{
  "n_layer": 12,
  "n_experts": 128,
  "experts_per_token": 4,
  "d_expert": 64,
  "routed_scale": 1.0,
  "balance_loss": 0.00384,
  "balance_bias": false,
  "router_cosine_scale": 20.0,
  "lr_router": 0.00066,
  "tie_embeddings": false,
  "optimizer": "soap_variant",
  "beta1": 0.95,
  "train_tokens": 263800000
}
Below are experts of layer 5 (counted from 0) of a mixture-of-experts language model. Rows are named down (a neuron's output weights, with its number) and show model dimensions 0-191. Each number is 128 + 24 x the weight over its row's rms, rounded and kept within 0 to 255. Numbers have three digits each.
Before each expert's rows: "raises" lists some tokens whose logits its average output raises strongly, later layers aside. This comes from a sample of Wikipedia text that the model never trained on.

# expert 79
raises: "clusion", " previous", "wards", "stitutional", " earlier", " terms"
down0:184112161063095082109143136090127104160157118096112134138144157095146126109180120110114169125137129154060129128152100125145117124104145158114123133170162126165119135151139122096121135103145184185159109125088136128131109133108134119118092107108123124134163072131150119141126121122114098130143142125172136159122157191119139110109108140125160149164099156125096111157136152110118121171142088135177157166085162143123099153134118132106127114141127147128147118098119101142135124102115106138120163171131111126104117158107110089111127128141092139125130113101091104146129105112104112139
down1:114134141133112141164166143127151100118158116149131148121126150160160113107108157113143112172124162150093175132141144149181125128121132135109131143115094150135108096143137150093181117137117100157127169161110136147134091139172084119071120116137116156122104111123142158156110145115127117144178089125131141123162105131120164130114074099134129163117102135141175171144105139183142112181115145126135111094114124134076118117125114114109127137112101110129171131163122113142092112089113155113144105143113103111106142124138087100159143142140097087078153098141102117118155111166159106099
down2:125118146144147132100131140130118121092128100147160148143168095114096104168166150094163100100123145137114116147096103096124174173157153136119137056138121101178136152176112118149129126135135164104131139125129148165146148137124173145119156135138211119142118127127136098095150086141143111155078115125123122120134154111140173073141119137122118142146105125123113116102111138137095130101137121115083153101153064100131160125132161132147167111129102152124073122113141133131109168121129134114134160101112132096112079146103165180090145115110134117128131120107114133121116112151137136126
down3:100118133127137098159142137162141117170103135114133139119133138123140128122161136100078156178147166143146154108099100151113134163104123111103100099105149153104107144151108156136142134100140193140137151144133089109096112133159102140141118158167124126104145114185151113142125177107124141161124105109121162105144117164109131129103135109166121127111127105111110125126118114095140126104125112143102169136142105074124113122133126150122124121123160136089161149127113085166141081129149127178143077128179107133151125071148062159076116135147093102121152153124117131119127151153092096132

# expert 106
raises: " in", ",", " (", " on", " from", " for"
down0:162106123146079102089181053116089072121128117114129116109117136121135071094087117111118125124130131173157129153161112119136197125164118184133149099097151141129132081123116116120112114175133084108093137107139156128115092142120131135112135117132129117112115136158137129141122130110113205117121140163100126116125134129156116197106151121129139117148131105147146115135146132138129103152102135145143141156113152130119130110123122125099169132116092161120110171098177097147122129153112103118133131134147099155181186140131129135144144121123131140110131138098096105139115164139105126154
down1:164125063158122150130127142081153137150107144136105111118107118120155152127146161138133123126113161136147120137110101153134162110167140116130090180150132138108116142111135114168128126127119213174120124117132116170131139148114162155152131141116095143116119144122119105120131136149057108109128138111129111091087192129121117112141177123107111113129106114151139121125130140113104138126142149137106133092178056110149142095125092147151094146102105121144144124143108148151133094121125185113079119128113112101091120063102144130163138134122146154111100164113151087121138124132114120151
down2:181093133186075126107131125121129086143138117129124145178149158165092112130133168096128165087118117068113151112142118078114117119141135105148103114113061124171146106116158114119112151140110151149109168159120166129136160089158079144114154125131113115148127142165138172109161133124119127094133135105109110109097096106137134128143109163159097144137129112123137106155091127127166128127089149164127114128132093164170091100155143134129118136111107141109108129156100169119138105120132144146142170155105155134147101173178089149142137140111115107127131117102116123131135118159140132126
down3:123136097129106139172141177152110101150142131095131097158144111100109126136139135158142106137130125082115115078123115174099147164113098115107092149132112155152132166156144152165079145096113113106121180124141140167131084103143121135146144126142122110144132135121119092106141148103154127177161106144125148099152116113116139116121137097140146115123151143147119106137099126169111115110168139155148114120174107164154078092175109164096056181116115125153101114116073158120119132127100102161098109121164141119128130094126118167126117157104095133130124145132108145108158122118134091141

# expert 64
raises: ",", ":", ".", " of", " area"
down0:115121109138092142079102105111128103159123151123104110144147151125165101091096152108126112166092159140101117133109083127118133109167130158087148168142119128101181053141151156145099107175134155096134122151153128111129130112137094112156118157098116127160098111159119140110189116154127161134136164112142153156137147127159114155141145119144093169158127133173112133112114120118168122127056130121087112141111143152131093144146158122117154165113122100133150110089164092168129159133105124147158128148094081122148112101122127128171123112126144124132130115119123149117140125092133153120
down1:155176148130115157154122158105139125157129126172125110142148100149140127121151102140148120172144104105136119110154119097130176086105099112147117093057127148114132121131137136173177145102128135083136104125144138101124151166139132129134101151103142180109123157156162114128112117169109141123113135126162173129137106159129125157127143101089109113133088079138116132152136152154127141125165150137130111113104099101105130095076087116166119117132133132135132095122159153126137152083101158101098098112108136142110060145169119112152122120160127135070135148128163139148144102115126134175
down2:138143149161120161095131127154098093107098081142137105143119108142117127122116112149147123116154136139194124161122137117178126151125112128109164128122107121102090159143152120142120143141129099133142138138112158150122151115115121100123123140129154121158128116131149106144161140129158111129063178103099081135092098183128138153163114102139136149095140113124083060123139081130170159122110086104143121120113081084134092122153118139155135135109145151104102071151142102149143141136105157084146126143127103125146129109140119140156164139169174076154139127129150155110136103152160144119
down3:112110074134148120161119134136117110162116129132135163154103176119117077183125156151196132128154117134143126104096133127088134130120102119116112119167123152094139145090129133124120118148154159113140163133140107138115111112149145143147108159069118150073143111118163184135131117091137141120133078108095119084109091158154100145135156128095139100116122141109167152106133175124141137134091137152118114110144115114104156185135166163114099144080118173118128135127081123150122131099139105131116115112152121082088127162155101128133127145141131103125137173155112140119111138105103113153

# expert 54
raises: " in", " under", ".\n\n", " respectively", " at", " |"
down0:142145113093119100093166107131100151149110135141150095111115093133152100139114129115161125125133117170146108122106146128124124147120123135161121121112143151157131084137168140126128126115113107156162134140093166101093094145147096108132150153140081141100066140111114085145158129117157128138142145150113142123156190150111146143144112079120142116140147124136181154094074161114136084137118159135106104141146153125108172096114120152121115114138108125146108140131204126138128165108090086168116131146113110144150103126102072147121102155162133118144150113131155099137153161152097078135
down1:156162147096166088169174101105117107134149111097142161074170108109168142125120090165077129141163100189116168179113109125168095141194143155084112119111166116121122121139120119110175113108145135144107137129117113152112140172141147109087153135123095116147140154167115152123123135122163106106128102117157096155098147116156143131063130119161104131121118089134076119136104140119140112147087123141107099140105116150136142127127111173089162163128133105096087150115139135116124125154130128130116123111142121108141145134104159131143143138137135091144146116132123108122103101134129132127
down2:142095154101130120119166123122139133151132137135115164080160143148104103151142114090140144137113138154141114097120128134169103136134066116109096098115083124166068149130101154114090144099103117159130117133123101125149122090143135128106162165138171118107142135156129078098132143118133151194110116119176143113112114144108112114170153140105081100108148136116139104153087156131155159151104121137161109138155177140139081135170126167126131103140118123126174120115143159147133121121110120147166113142122128146144118097119110098155131157132117105175107118133156072077124095138128134101
down3:114119099101152137172140122152116123112139110097132140146089143175150120165119145114149121106101134071129132140106113120092161139125135133132104080118149127128099129156156139123125134124103178085118143095142131140121096121181100162130108097127098124130128110106076137115102156067133156168098089120131145095138100111164156129129134117128151113138091148112097129118133113173141120113169139155160104146140153133111170109140141121133065101146121114096146151125112093154134096138107139138127110151136159161156151164110133159111106106129128130107092108149162134148122136194164061139

# expert 92
raises: "ount", "ago", "use", "ora", "ubl", "imin"
down0:128123136134111128133138132128084167114147147126108089145134115113135172159165063143152165119137179140135150137101152148118139125126128123134119146069158100175161125131146122147100103130092153127122175163117184126106122118140121126162123135176163150116086135188130119131127129181119094185110127113118100156119102152106176126140096116161124130150116109139115116118149144136089140140122152138109082129131100168126105131144120135154087137119120154141147110092122090158117102136116097164123123111069112103118104122086107086094121134164139110136112104082115098119136133107143111130
down1:121148109144143141181133112134144088159092120086166091156141127120170129148175148137153088089150101140143133137127135131148090148141167137151101090167126130134144121137138126130122117145122101082139103076125073100148115120134118099123131126169095109101141105114074096155137109136127105134134120139137138135087179110157154122135113145122167163129125154136132124124107108132164087138111156148133130118118140123159124118114115146121128122047145127165139064164147115130146109143117133118115144091151154193122131084123104122119128124122142104114115106120147128138134092206121111158
down2:094131147101099072103166149161152100139101168112138103120151140152082130119128136146131138085143158131085120119131145105118136150139121113108118103113139157123138125151139161140137135069106110160130134149128115147131085115107169131113126195163132086135189132141129124118118163149100101133087138136145116101140119115111093133147142183116129208141081160107116146140113130113150101132153116151087123150117096118147122117117144112133119131078124141090104121143137146160133069141118147129157138146154110100157108114155178119142120137120103126135113131091134164105133136112179127085
down3:137112157113146121123154146143161116119111134120141118121170128100118110158123188121148128123133100117118151135103119104125182124105145148089140107174118104145105110137137147115109133133140099145148137157142094110116145123156122130151140158110135116158140103135114075132149138076131114143102118110067137119188130141136118111065145111115119125093133113176119109155141151163143129127144123116151114105113162120160135147148145109089066126149125162103144151108082144155150042128134125120119127104078083111140141133149140155135121116168110106117141151151163061129153159142172141123

# expert 85
raises: "ional", "ary", " (", " includes", "-"
down0:143110084147087107132099127104100147123153143107153122136128134189118129151150141151137185123135131101120154125110165125124113122143128123076099165161127153120129089106156148122107133154102121125111122189140112130148125128113125099156141122191132108126094148140074132154151136153122145168148138127166132135110099108110109092143067103130086094133112134108130134127123141109100157082094148148077105147097132148139094122112133165121144145116057168173150148122134114087158124168116116140098164145162126140145154099116089118139141104131145124128135150088132099115116146157114111147
down1:141127124107104137166124105145154120120118163108084121155150156151104074109104090192173143120127127106119168125135117127151141174135125107131114073156120134142171134113170139091173103141135161118133090158141131140144125187126074128102140114109113147128113126127143117135089150140126123107118117074154124155054107096111154103136101174087113072140119124121110148163106134134153164106128152132143135134113119103157107111119160110142164155129094141088162109144107126123098116137109144155104112130162120139138132113121123191124112114117141105139147109113159135127141108088128106141
down2:093159148135120137142123151111132111115138120117123126147101116131115152160112111086169133114169155144125090131135118106151147163162129083122097158144144136151124110144099155141127130124123130097116127136094100172117120126143138088115155120169126129132114150133124117128139130172153115152070164125129127094118168137147123130125128126181137180092110164174076101125107088134142109146142133139126170145119105131137120117115169120109135125106127125111085121153123107182105064157142126073151142100124125130113089099094169096158169190129135130113101162112134154131107144133078100088
down3:141100159118146151155139115083079126114126116127093147130164145155099161105098112158145074126125110117119177145115124118175128152144128121116140134131149150110123148137166118081151146116124129113129111170155073150108107128166109121144158165108146105091102155107162131107100123128109116139134132119091143104105126103130191187133163166129111153142143131100167109139098096108141138086141135146119095161133117117125119122121117115159080147117097172131129159105149093116128128152109108117126166145123125167117089144137103134102109148197082119122133096102094141146161156142129108141

# expert 16
raises: "is", ":", "h", "id", "ides", " Sil"
down0:131118171107129146138094120079109117131134137135125099126131129149111136107127125119111181110094155122130072123115085099144129146167137088168157162144134124168151105137131142152173179149135103109099125108108156110123127095124125114144092119147137121131159164135097147107097104072149139115156125084116129162119173118105118131094158086091124143179108168097145137174131094132113133159107138128107127102087132101143129133122103134131124152135096135142132120107128120135154112159124098160153106119125090099125160131133115125134167167146140093117175145161114047128099121136167144131
down1:167146118176106150156141141106159135176145143130117143143096138150124096157148129107131127143115120112140102150114086159142175131087165081147101094108117096143097121157090113131128147090115142087161106135053121101097129134109128110128133161123101110150069112106131097152117166101119108160056161118148106102119141106143158128134129169182150127146081117166128143107122130103158138136154125110143157176117144104119115118151115083124112127136129136128158123120155095143084128132112150136143123139074140126130121153127122126155142131172158150112118139136138114128118132150128163176
down2:108134095112143148083136101128109101131125145096168154129115129145123120122149173072153117095113104123148146141093137128141134127171130104112094130114110105124147161146123151144102145128116126148154151151091147122115121133126119102143170166101085142128149165132129102125122195131133091144126174114149094146131141123116137125107130110096141138106093169158167119094089160111142165132130089121119130110171084149138137104135141149100087138155146126153123140141150147115127131104129119077198154081093147131091098109161156144138119143119117114160080124162094153119075113147121122167
down3:129081105083106109165123088112140121094103139135140173136127154111131122193070140170149100161142141098156150083144140118136127092151134093120119137151134117135105109157162091138134135120098139145125119123141128127151099142151111119159139131140145104121131116166127143171123111090090085116120119119076148121091134134120142116087191108134123127129115155124147111134155095189110125161124167109127104192136144143136143144143156118132068175114112115148097110107120113157133107145119152094109152139150110176151115186115131101126113145116141148129129093106124136134148099155117130104

# expert 82
raises: "\n", " /", ".\n", " –", "\n\n", " ("
down0:111131121126108100118142124097118116159123112104126169133104142122154129127119145181141154117118124132112102163099140119097121100126143138089147143162175089132132139079150168104124101134132160172133148160104117113145100117104105127070138120105102140152159141117111136127118129128177084148141092095132124136116162130126110131110138109112186113167103166118092127101095134165105157133110173073141161136123122108103152150127108167163140127101128132115142113113149088138118094181127123108117102173146091083097116131137155133131120133138142114108180173114081152142099145146140115175
down1:117138099127116137109146140134156146118147123102130137121086138141133077113188138134156134113143118141137079142112147158134179141143139117107130129142130131131125141146100134133110142129117112104130142113098154157112146122112119102125113106122096114115197099166084112141145177077131125147121136115110129126089188171169136131132175131140074101135061113177099137141144158115093123127142144120157099108127085118164125136170128174173115139086130147093128101111151107109113147139109102114114126156118139116129082150126110120142113134105144093116150132115102114151156122192084160150
down2:108140101167125159148104111132100108118125175100159155130153138107114125131126129149168133148144120138155137120081113098135170115138142115145103128127110125124119160112137124132153078070128129093144153090145178132105137134130114148082125147134133103113160139119132146104133125109153172152123137125118114093126122119132119106162105161117090155096073125193065153117121086092133127110126130154148103110146146131134135142148093186136088118102110136138105140091106124160133143116120119151143153126094106162068153109108133124138149158108124190175093112161113151169090136111129130142
down3:114109121121175134163157124124117158148126140124085130128150128117098094179169120110151125162113152122158128097140137143125165120116171147092149162142123075163117161098132120157112162171096140076102144144145106100160104120158142091149102115180152147100125118109111083162105112129100147145114134130107132138094119122115129103143145117111136121139162084145163143116111117119167128154125189150128108144090121083144139126136117140171109131126128127119095149118094112127123127166110138162155117086143139158078138117151081157099117106117117113118171120131132089142148142084123080123

# expert 10
raises: " /", "/", "e", "ax", ".", "EP"
down0:145117130123107074097157097105135154107141112098138111120094120128139128127139124114108180144172136131152119118136098147118187116081140159107150123152082124130154114124145109144096125146104108172137145181097146164141119127080108106150103160167100153117117135124101139117134145197136145122142131090150117097141113161146133104134090132113151117132145117121121170138142123112115120124101108120106115154107166155107119085133134125136119138149125161090133167086168091138102138155115136132155129117123103118120168127176169144111109114134119160111120129103075120149053180142114138162
down1:123101163174175110143145133124151113125124127151123138114116142150108084076123110140135125128129115165159195139101155126169102138152171143138131101104086111123140134127145143137130097097094111114123152148097082163067107136133097084098146139127154149106143134136169117101123164106158123150137139111108151097092135139095135169103151096147112132120114101161134101090111177118119130163135153145125156096160087125153095101161122119112097175103130117111099113126170147128091126131124145126149132136140149120114164125148105149119119134135140144087096112157168085146111121161122144175
down2:139084136147116079100134136135113122184134090086137127123126130128129119198176164102101120158138153140110127114110099093149141100152140123133107139088109136156167139151077114114132127126135130207178164103091117125085134124159109122181116107156156118139100119171130142146143128124104089161100105137133098122093129144084111117122126156129099126094126137115109137107135121133125137162136113148132119115136131158143123136200137164133110109111114095139143115155110096165143134157119136090156152136098118091093078148132163136146094127130103127130136125109155141133170107142112115145
down3:170151122136125181129155093104103156096088118108121156119121129145110131200091087132151122129120113131105147096127129107064155170124171140130103138146133091120132200122133157133095150123113138127098135151159142126101112123129193135131149138077120068084132103100138105140143124119173117135135148140092121120088162123103145156099161102172117142120136111099119114110113126161142102112126094133128099115147119138087124111095127132140109128112111164131144147124128151122163094151130121160136112151146058094148166140121139118137132153146101126143158155125093128105123113138133150142

# expert 120
raises: "CC", "TA", "IC"
down0:099129052137111101103120121138146077102136154141146139133126090170164131117157117134093151146088111151117131170124108129114112146096107102119105170120148131092122101135157143113115108171106138142138145107126134119115157147119138115113121090142106106123108114150153097165174122167114108164154136139153150150126128110104086122120129098100142100112115102127118134121134118123120162102129108119143159189139147140125085139068131151126123169135130146137141168133154127120126154140167127147120126119112120182186162146132113137080088180143116135162149165129064135124122112089119170113
down1:154114112119133146126145100091150145154100125143183159134087106116165116123062148172106132143119162164094138144097144147136131163106123156126133181100117127111147111156135145138130136089125129066143186150116116141099142140181094127098113144105141137080127123103106117110133179110162113105152114123123131156108151088123131158116112091112091129117124149123148127154156124117094172121115141129153138158154118102168124090119112111163100145126124091137137128140083125106116163125161137155133094111096117110106098164138145138129141112170098098143089114121092125142146141148170148156
down2:158107098159128121135147132101087160088147128163134108160138132118122149170170149101184100141149130147140122142120101168123155144102124074141142174099104123140114162134126120130123133135097124088143174146135123087156103121144136165142148154086129134126146153206173132109186101120130092137111110085108146113114142118130122137102118098110084141108075111112101083105107123124124133108164139161120121090161098089079144115161136121104133153129106147114108112137183136135113126136125183127102153113113131115131109180162118114101123127148117136115140095120144134149118114136135117128
down3:121151121092173139135135114137099137073174139125153117120105124134116139144075147109103096134097127162090136106129091174125119115089104133109104153114158158146144106098125120126149166146104109155125131137143148109124124118140127116149102132095132115138129092184101107115128155077141163151106150170111134118143130124132118130091104132145153139132105100084149118075120153133206111151107149142130093160167161136126137184160144141082088123142108150116093124110088087172135115130129122173099119160148129112129154127101129151136126143136141101161139143170136150105125140117097163105

# expert 4
raises: "lement", "inter", "adow", "aging", "ount", "loan"
down0:114138137129118116116142123111118100151168163157123121142146153135156124117114124086111149153101095123082098157109132099111170091097120141136129138146119163151129126146151128160143100125147099087118143144111150122084093168088092091098107138125109111189146101097111110122106138160108125178144121130061177124148097122124143110102158102135086118153125174133124117141148153152139100139095140102114112156130176158118103101091174126129169145113088138096123157122124126169155139165123089133134125094157111120138149134132160165108130165116112122115144155114125138111103169116151086128
down1:219108140151177150125129141114122139146187145143127127138112116130152154107148153120162115121153174115114083141123113140176069107111152133138129138149103086134125175149147120131135155115135110108141119164157121142114177120130113100087157108119132106143131113123185126093128118109105094117134148119129115103109117111131090123078135120094110124155089128110129147104107139190146124137134091121115121099105090108156139090141103156146091106099157105097153132137133134158132140140124130100109147092099166115113134139140157145137124118158143165118111117142106146094143067137151153092
down2:124123165100144102100144132143138091114134128116195108116170105151105120124121172138137149118082124084154083129098114134150145171117095138109126124109064140101119136116075127105130094117158119131129103190111135137118127143163113140101160132159141109140101142125192154113122130082158117114110117101173119115130153090127135101095127111147121121160110107165082136142106147104120135124140091131119163107142106173140124115168172122145114104091131144080104130157133149107135129151150147126138162132135191115143150146130134125166126115121112165141124099121167123115085147133149107097
down3:100127174110076137174130151144142113053108109156126160128134126133139082158150135149141138138158153086080152117131105142129125132120111127074129097119128151091113134119135175132103138154165147147080115141110137103103159122137116170127122122084136127148160111163093121121093113154122125144119126119139153106103096154148152123128148138143097112118113143111139174124157126129105103141124115141135102136103145071099099135109088133113059098132143169102148145178097117102126142136111123137119115167161089169141133107155139149187137140113112129148135101138162102133133086143129150152

# expert 49
raises: "l", "m", "le", "lie"
down0:114143125207100158162133095128128194128146119130101132150122092081132103133152088077149150147130108170123055099097123129131164095127111141130134136120130181125126101134116164142102149150104133150124175121121144114121159133157118143135121089130121093128124121156115124108158130125129105138107117130124102111114107103115158131141092104129144112140144131129156085148146153183132133167091129128138087103146165129157105132099103180149151141150107144137108112168165114147192134122116109148127113124159142110140122154153149075149122116132101122127152129117097104093091108128094137105
down1:107132145135139169127091105131122140168129146114135139165128144129175144138162150123179162102114119130144112123136089110130123151141146124151150129119112098164150141138124186103163163126116137117125121127125051103110082131158117118147121123115124172128121144126164113165112145118127150170142117110131108087120127128149044118124168099090136145131122125126108097097148117143115133108151101131120151186131139148134152090156109152113130135082118135124142126192115094160169151121097170112103115106139135117116106129160108092110113104165120140086095099082145100139159110137142104147
down2:117105114130112184116163134086117098108147132124119101067140150162116137113119124104159095101139168118130139133116139112156166166100146111112091130100108132142129100137134143140093112121112173123148141126122162125177157118140132134156153162133092122128140164120141098118144107082146077085126157136168154108107121139125101142121108165105123098157158166147090139100092149159148088181140115110121119173169131155128123116153109113126125083105124151142157101125112100150100104186108142140131135124086125136107142068158132103106152143096137172146140133149121143106134136155117151101
down3:114152133135121117110088158131159125141132107159132136107079132118138132141103127092113163128122132080107153121131153104122124128106147128145124113116118147083157130093175116167131113163091134108086143135124106127170140076143101176127124125140145132126128121136120124105149129094114096107154126081077162155135145151106132132067159142120125154104169149106096142106145096111114182161148134110173130112132175171093083093090135160148133124131115118157113153154146104112112147162132158194127104144148082110098131150108135160110133155130135152108147148090128108115131138145125094091

# expert 12
raises: " Byzantine", " decades", " centuries", "ged"
down0:111151126152144127069123123123087114108116097115123100134147098120168165159100162087125163170138124148120128116123104119135124133137114138094104147134131146160125105160100126133101091140105146126122094134122129129138159110116155104105111158116114107147127128141055136119156145080099164108139141113144149170120117160144187125095122107109155096111135145171133120150145100100111144118120142117130062162117135121189115137093147152125101130144112136159135137097108109187108106121158104151173127125163115147110127154147136152143138101097161155161133121115113173119135159095142126191
down1:157151103109115130147159161130107114103155143169110170122111138145138118089127160104135096086142146128136106135137160177188114142134127137152093102171119126120139153124110090150170095163168122072149118155135127136105129139144125117116130112143123150127106130118128142152150180161143109129130126114153093137127135137142139126178102171094120136125108086108136136140137203134108099169129114124123137103119036139129092132128127120168120137095146090109136118104115154114091141132106127135112131112142118165077170127130121091100130130115113117097156137101162127108103105160158132098
down2:149131104139103139163130134130146078168112137144155125174095125137117097126123174105139148113102111122107135145105130105089120105142106124155053141120112122144164140112149111147137145096125112131150193162131140107139111095185130097142134168140141144133151136183149124115126159154158126146156145099091093115133126102082145105141144105100143147139124158147140101116106126108154106113149136164119155116114118121107141108090132116112140152125122151141089133116134196155125159174153148119100137108144118093060118126081134121104127177093105122116109104113146166115109109138162112099
down3:170120070148153119115117091131143112150089124153150134124134124117120144126120110144088150173122137168121143140134121169059198109119137104124151118106100119114114155130104144116157145156070121177087145194108171122119119114165123114115113114115082124145127114114168107128128112084138137175112138157128153120129088150129123182111136137176119106100161144134110151089131172122096127112167154140097132135149095142118113163110136136089081095120116140132143085124142096146136114137096112110134135120125156107152120127131111108113101138128092135126114107113135162132126125155111119174

# expert 58
raises: "ür", "ale", "ourn"
down0:123137151115108170093115133132107110144127195128114144111140157164194108091139094131106110134107107098149084098124127135118090085141131120185096134130139172159132084142100110117092091119136095125170159102142111083136069118122100130107147113143127128122162146123101152154155151118103163136147158146125110149128146153120160074141128116146109127165113117120167149096149123129103115141076153127174109153153160152106138102111103101159096128107120110117139139093106142125156108158134111098108164139179119141093121118156135121110123108150129133142168105131147123136111110100138159121
down1:122167126113125141158094136111142172157133159132118145121125128126123110172159113152146100098168108158110163125084146132158140121179108160090118103115166095076132146109107113102156088118109144094121146133137119142061106125161112155134152117164123135150104164171150158151115146106140126125149129133121122093148137084173146130079131104137097159076108126121090123111125137145150134093078134135100158186167111115117083111128142163134091164124149131133140110152112132157100114138106151141119116105088110136128175121114097121122135121151130124141124139161149105101124117146152170157
down2:121131118057096133153139144132102111137139130060138113134165101162105118118126140126166165125154127101121156133107158109095127120112140095095132125164164158133135127151036135129155112086124149115130155139111139129110099104137144135121122153190116102139122125142152122130198131149154143118083115132140128121115140156140144127128094109158122142116141147123070160134108111145122131110157116180111148150125083109145126109120134130087169098084083147163085122125170111161130124164102139130158150135108127122148118122120115124163142137135125098110100120150106112113145152140153146075
down3:138086126106160131162125133125154124137103094137127112111122135142165104162135067143110144116123121140131108085156146136130106127150117126090049143139137182123162108146167193135133143122102154159132116165136134095129106120093114103118115103145128091151128128126131090135127133093143113165120125134078120114090095148140162175123151094099081127108117120123119096125142118128144095081170140133112124138131132129128146134112106116132054158137099169110120162129149123179154145114111129160124109128182143114142131120114157158089146155162085130137139130126146138143150113132107128181